Experts of a small language model: 256 experts in each of 19 layers.
Below are experts of layer 2 (counted from 0) of a mixture-of-experts language model. Rows are named router (the router's row for the expert), up (a neuron's input weights, with its number), down (a neuron's output weights, with its number) and show model dimensions 0-127. Each number is 500 + 40 x the weight over its row's rms, rounded and kept within 0 to 999. Numbers have three digits each.
After each expert's rows: a language model's description of what the expert responds to; "mostly gets" lists some tokens that are sent to it at least half of the time. This comes from a sample of Wikipedia text that the model never trained on.

# expert 58
router:409458529454528509537467516483491482467410528457461537471375486539444547489543418551464479488485533500476524511470524467535516461558502467490445532565455470518474522569491509461480404479467473478600487479544482517440437491533510480464509513476469503524477526542556539528490466565577433530474514533514569493513522473531491497499547462455544563469533517464550505532508536564453504467438
up0:516528481522481502544521520558531523488442506558469511516500470532467539507432530530544459515455548437549487452489544527581527497523467526558543467453502557573552470490525554442532543434533538533535563564503496530511452543567507478598551465557495485488419447558564502512534501560461469498498538486485503523502511515522480564465480465495497369473472532421439541472527528518521463527500
down0:497518489576547528467450484522388468534503398458462489558490544547511524469453465510509497521499550471549474481482491478462517479521558464503470631461464507505482469556546457580486480441514580447553509441478520498544472546429468547485454517525507492493495519488403489484457487555520560500518482540508553522461571550455479547500531470445584461474473492493527531507475536473540467518483
Description: Second syllables of Arabic, African, Italian or Asian names and places after Sa-, Ja-, Ha-, like Sal(a)am, Om(ar), Sud(an).
mostly gets: " Angeles", "ashi", "iji", "agu", "aza", "ama"

# expert 33
router:500483471523516489470492530497476535486469515497557477580527486571480519502510456473534436436587536491500548482480451527555443473519559420450543530463503450494377496510522486539523465549479461484530528473541488441465438562454583442453522431548508531504520520491500536503588500519506502466479514508449543501488499473511490530455441535471544503401461420531508472495401562480519496482535
up0:531498502486504522445574482445497487490530477571471474525493526519557540487512491460540531546496500533473534504530499544549535491444591468469480498535545489534527600485437530486495448459520527496530588508442544477506534441487470459499429436524471548496434465526407459562524483483464548479516440438589530519489490490427541454482424495459479504505420488500586499568524486471504444514545
down0:472519523472471476554509539430515467453429576504495454410514507504520516495487513488520492450478430487528452481537532505510500540573490495533453550532536539540610477504462531557456474529512500483525435417410500506518471464451502577560494565475477506450427498532495415508432507528533558549485471554492471468537569444491540483563510541495513469517519514468493425542565560484483503505519
Description: Tokens opening a new line or infobox field, such as Votes, Website, Genus, Population, Sources, History, County, list dashes.
mostly gets: "disambiguation", " Votes", "Gls", " Website", " Phylum", " Genus"

# expert 23
router:511557513505467545528474516470554507555533541595488500454444523525524487486476582434552521510509555477488479555427498533520481434577490523520476513515466539481457418488421576525467471470450491520496455463561518477563545548443430511550452497528552559484593535539501538458561483520539499486482532425544499496528494551514521541435518485494487440510495510396462499480524511497446481473482
up0:565492533484615534490496513524501533582537498497517541483534449471565500518515533566486533581441434509545482482444463499539475538485541501496534556496518517552513541490511512465525536482501581519499461449491522488484578499558482456554524444552548498429525496565511490559525565527509512471555461491448548480480464462565484515489459485476463593442522510505484506503436460425421445555549
down0:545500499526474458462459483468491546559447498553535476467450497475543485426533520456499534533501500490501434478529482508541468519558497465527449442483537501503480483491467543572470432559484517530534469483491443491498465511472541581515518545487540558459486557530450441501545519484491499538569509482445422579512593553518575419464489514536508441426413484487497567564452480546467521550466
Description: Spelled-out counts such as two, three, few, several before years or months, and the ift piece in fifteen after f.
mostly gets: " three", " four", " few", " six", " eight", " five"

# expert 12
router:514572456507514501527519446400524509545533471511503466565509528520425517500485496514467484528512488533466529535496468530517545510481505547495477547560563566535511525465494472518552547466594459525550556524443526477595487558510470418451450550581445536467505577500558543534479447489466511478550494456506481519456516531563510477455483519508474442538551526547463444442586451488493449498472
up0:479457455606444433528595521522502487508514441590542471479547478492531530538544535557589484530421504523520474500514423454536549472460543507526475615540519508509552512471561468458483481534489458445549513483484493520527450476486530466526574527471490550531475514510446542510527540454476496489521521491509471523527448494484493513428491517505479459542555628515493449457525502485488442524499
down0:510522514528547554522490507489516498443482549490477512422420514476479436537478439466532512394482529546545483452505568537551500517545500497548535478526476472524468454524553447512491494528491496507528417592525456505467549537561501581508482565491481559434417490496481483499458491476424511500488501479515545488508490400538559489554506498522573530488487505536515434485411506439534446466560
Description: Final suffix pieces that finish ordinary words, such as -ency, -ional, -ously, -ors, -ian, and the y in very.
mostly gets: "ency", "ional", "ors", "here", "ously", "acy"

# expert 34
router:519542517430453520513493562466500538519517476504453482573480429421429501471448564538501497522468474501517467549476506488466518508540544550504537593550492526553531530460531591487531553438495438473459529489516468509481463519509475520467531503522479436490458562453525564458497464462470555523542504452466548534517592540547480425468534451536527530546469428441439523453544540533473536453483
up0:550480449501596454570479480451535562452486478449451514509451499470488503534515573532447509476468491505499458579484446470459464512500441452524545446476456493492509477522488435489535466483497514502479474515489480444504546517476499428560433509525472477467571434586522609435543531516506526453546487539447466489496495470534556482496499533506435465582410474486473508547551535478447517537454
down0:456497508476492536508521475434556502492470496525502459535484529539551431464490488566499503477466521415538447544481489488464532525544546566464510531492490540525495571516533522473507375444530495508488542536510529533501423565517492568485549526428433488460461496492514501489486492426474495539435451493504484575488425587529580516479450481437502592550450462536479528500453444494546484518465
Description: Final pieces of foreign proper names and Latin words, like Iron(i), Hiber(nia)n, Osori(o), -ly, -ia, often in sports or taxonomy tables.
mostly gets: "family", "ly", " Lanka", "ania", "nia", "wide"

# expert 10
router:455486464522547471595453412511553462505543443496538479555559556561521513494544507488420514512483474466491449517496518512477494540472548498547467424508540495501477494484451537526508576473517494552491493517509440605571522463514468523539424539500539540502522477574475484531535505459491460443467562523480440576467460490560429452453466492574477481502462506451517469517452461493544524499426
up0:476431488468516526430488547422468483505473495531538509582452509440549480518494488532516490540520525530570457504516581509522460493538478602463488499621459535504443583499515534520482481477494476530526532528488485433508462529579435492526537424583514574558540502441465492513520527507520498498575544522476490475567463545543515481518591508528515465513505523490479502550446467521503437522532
down0:483472457545461537431467504587480482535530469433519495542493536498530481497537578435538504535440501515506546453494445560534466476475497577520429538484535443479550539482548472562560501498474421464368539531540520508542522563480454556529489534421492505517428519491510502481483490488461509472515524514473442455548486455529434560469487498560458531562463522577536506465511450494509487496505
Description: First word piece of a capitalized name or proper noun, often a person's first name or name fragment, such as John, Tro(ilus), Rey(nolds).
mostly gets: " Fort", " Alex", " Ju", " John", " Solo", " Kirk"

# expert 22
router:506514490482470538499447518441567485457524484531492516519526432520507514486496465538552548477512463576546508478488466462573491559557557533439434555489477460441508443573402492553502567494460513545497474505520503570409505461468509444527470528483493523458517444529512453477424468519534524595450556482458538424481540517450487467449546544468461519540484494489557534532479469479467439477528
up0:520430551516479534536453434480463500466563428497526531508374540505517568522634499544524569500480456488464561496479547520504492527428482507471508527414532480502438500560468456516500505445450548481466511565437478510546473503505462497578496513541482495457497524427538508491472542492483527474597498512515523495414538491477479469551479524467494457476566504493543476516508511500509505578534
down0:538489517459444484553477479469460497526529537451491466502470495522554516482458517496553460488532486495442453485545492448485527529529509517599492490503528442498516459451532561593524563465497516466551485518538453426517489482507526537506438547498453470438556489476508530580453475449453480494492456460530465537516597407424519523573525508509512515543521488532562507434551511494481607431449
Description: Hyphens in markdown table separator rows like |---|---|, plus list bullet dashes and words like Runner, Set, Early.
mostly gets: "-", " Runner", " Set", "Cast", "Early"

# expert 27
router:502528512523521445504458514513445486497413509458522538465492505492454466504471515502542509504478487505515574534481423483480509527586469591490477471480514460437526467415511450516513446554506462517551471519461476533510487513588553561556564456517575462525471477489413442464469424424521538540505472526529491427483462475458474524545417471540463505489479508535584548501488499430528469560478
up0:434565484531529513385507552476577430501482441480569536488434569500478513445555523515475546510522549517503483460473496467560448451464467509475490490465435493506526500469496557474481523539429510540484491475462486488512458504434518456562500530490490475545471464498530531493538531407532553541466543539580521536506431486501495529572520495488510397481509482482429457529460479482429437513451
down0:550505574495524495503490566443551494461492507561530476474503455402439555572488477443521450543460470559442475425440508443523486577462437499515478491465544537511520507574454516574524538523506471571476524500478488565470471546435533539522463509478504484558560471503499554451476461493525507543457499430573538525481515489469497472517503526454526538453442493431418520501521486491528556548515
Description: Nouns and adjectives right after the, his, its or a, such as same, own, following, remains, support, starting.
mostly gets: " same", " own", " highest", " father", " whole", " presence"

# expert 25
router:532497523508538483482398462542588546441488449536449493435579471540471492504471505478517524505544498543458447494438466474546458565524534518527454484447513483457511504519520539455498560454612435494436533584572525500536471513555538544485478476462456503448551465473512515482551510424493487482418516468514488444453509574467463513503521481545511502532521554519476558532481510451518451453463
up0:441468532472496477529509563513431538553477528439491571503539519577508519442503463451560504504530421512514442503468473486520520579509464474423579464485499465505530531487501447494430492604456502509538479436494498544534586492556485464459416516536485499564405445499556452492473484550539470556517420508542521533501470552555521540497477463471472509519511521470447496552498510459522509530514
down0:526543538523455499475551520484523486537478454546554528554489420496514521512471519495478554473477543517517526587551511490483521443536538450512471536550427489504534496543481477549550418532491464434499456396489504549530520442497485438525534513529445553466467519529521495516507509564484486537494477473439505527445524524518468434521583419523479459496515493422534453417398580486517538455488
Description: Wikipedia section heading words and list or table structure, such as Plot, Personal life, Career, See also, list dashes, table pipes.
mostly gets: "Personal", "Career", " Candidate", " Turnout", "Population", " Animalia"

# expert 18
router:424486523453551525628444439555541461478480518487502452470540553559523487492565447447460503448497491419503427502468541502457508497432553479505455414485471463487466482473443522474536519532515486505534493531513484565530552470533534579510463569501529560524490465555485495531521491502508480532476583508463447537460452474549467462505496469553533520508512557452528445495451495501542518539410
up0:533507496563571529598422537434489509532518541497514513624490453572507445472529463485542552484483575492454486551383474545515518520488505599528484544374531490396486446484475496516498549487462504523505470490472517468541509461491495520528472529554435485484546469509491461499493459561502497518447499474546526471533513535480517506483493498565454472550509535495470498488512488463565465499502
down0:503465546474516460512447443554537413459516440533450448466509480446536504561505571490480506486496488502502510433539513483490526527439498426496441417554518492498528530483524572586486507540551417523495543562531505544538512537546487498475494592439505484522479525500495520482545576434468450483555501550432483571442503559466420513536541526491501447520515457493475508489459461516488566534464
Description: Capitalized word starts after commas, of, the or in, opening names or sentences, such as Iraq, French, Southern, It.
mostly gets: " Iraq", " Syria", " Some", " French", " Hong", " Lat"

# expert 31
router:437545527509477466516505528521524497533525470533544447464552448538491520475497491528460432556536481541532473510530553432431526489533501450515435538561463450559453475515557488476559469474462491454510534454471477470451455550541435498477428495467493533527481480571533553561490535432550443461587547510453498544468506551475410486479523463487625492489541502492469482542561478539469500474505
up0:487547512502472490525478544478552517539543514454487525550567513463501536569477550542503526509485444572551512522489574541596458429521438492469473457502520483515448469487535589530507495524437523448498490545495574521457431500526504545452527479620454420470499493443541487495489509518490543542520527452511512476555526476549476490470496519569520419445439490523539580466512535549456475522521
down0:508470508471548534515475497531578500488456489486428445465493564468461407481459510484514524540520521472550490451475472493511508537496585412425459504517501533476504574502499494521476508486584498486482576490486542505537511581557444527524522421521440493560514455569431566511511502463526504560476554560489533483470507508487422462538403520480450528498552510478469449472530463514450473577513
Description: Final pieces of foreign names and words, often Tamil, Slavic, Georgian, Japanese or Spanish, such as Annamala-i, Teimura-z, Itha-ki, -ska, -ña.
mostly gets: "ña", "š", "ngel", "ş", "zo", "ș"

# expert 56
router:493486487553509424550502492478501452529416512494452563461493464479480505489503593508437441511520467509449551508453431446506564489562421513559512509496437463494432464502462451550476536456538469542549498526530519512547440545460524466424486488480433569534546477508475515549498519471507516466558563532506497532465564438571456575458443510477471488508547498519498458518551518526496458528424
up0:509568490464577458562526518519516517538466507454509540510548530511540575487488473460539496485523626460501522492467451472507462500497573559483477513468494493477434531465513537499508509478458476452563507508440517458529499466511536467571498394438496484485527483460552478510495501543588587540468512510497520555481467535503514493443574442410443398564493487467527503522534474465530539462512
down0:476555580474506441445429484469513585572443525502561460513478462496429544531438516522483498543463465452492473468493481516513505408488466430476417486559532493572509435624517517504559500530491432474514482506549472521519468451514564421515502471563505482511511495494516463542510479531508464514491483502538539502467443479516503500573468502530486579520500532479517460455532445548590498487505
Description: Second piece of a word or surname after a short capitalized opening, such as Co-x, Co-mb-at, Tre-x-ler, Syn-ta-x.
mostly gets: "irc", "unc", "orp", " Pant", " types", "anc"

# expert 59
router:445501558574525581501558560426535487513536488468476436504455495495487537447467517530497487511453532495439549527483523502568561432472572527429518544560489520522535517503503489524559584487472498498554547489457497463564448551468568458550536516562546467532477592506518458562512481509455515566473456482508447498446545466493470498515561499495552455504596529558481495491495530531508486530466
up0:498536461466487472458572485437508518516490460496486555530504579472551532477525493511521435552533500571548519426479514473539513470473481477456458560504548516526446492460502555496514466458474416501510482483572554477489540542477454562496537524504521539551482554497526450521476493460528596496444566531504448490556528598609451548449500446472507499449452509502480471475569522561505510572494
down0:520533494505511482526468455476581556534491508529505515483472497499476498561486472476454511474424481492484430537479543581509505515568440496524524450437512440493511481508444497542472468531611594482491477558515393522535446454451471500561521478501442505439409457445511489529451500601513562523521494491509512558462536470501503500434504516458576547483521519508521557447552475510543489476471
Description: Final short pieces closing names or words, such as le in Merle, e in Morecambe, y in Allegheny, ico in Federico.
mostly gets: "le", "o", "les", " †", "ility", "ro"

# expert 1
router:502486515479484496494491445514436538477473473454461526506417473538470436552462467543500543452467518463510491508491496470517548439540446555509578507533517495480536534529527464507542512500506447457505520476469451456452481463518515463516585482533478517527534533560477539388450445513463425457432460401493568485588487416468437487464514461553499559444450538464524510485488573487477511477468
up0:439426486519559515507461536457503469450447501499436486588507460559517494492481480501419508435433523530507437543526476480528487451500562446513517568489474554500546452495528515514504564473483487512455443599429479433500496500502447493519540502504492571428539436514623464448472513483508410493485468499492506551528511572442497528512468438531524517489480460506473502518532544557543486523503
down0:508490564449504494479532545511515515424433474456441389481532496522513497503465494485469504464505575446566461531470488424484458508464552520486512480493523509510458499553448511410535551431511495512511458577461510461541526492522473495533529521448501526535497507460540547519521496495438517561508497483533504449526436437433497572449482505535472546524531576519465581454594519462534483590536
Description: Middle pieces inside longer words and names, often after ph, int, ne or C, such as Ant-one, com-ato-se, circ-um-cision, Bit-co-in.
mostly gets: "also", "rove", "ensive", "aly", "ually", "uro"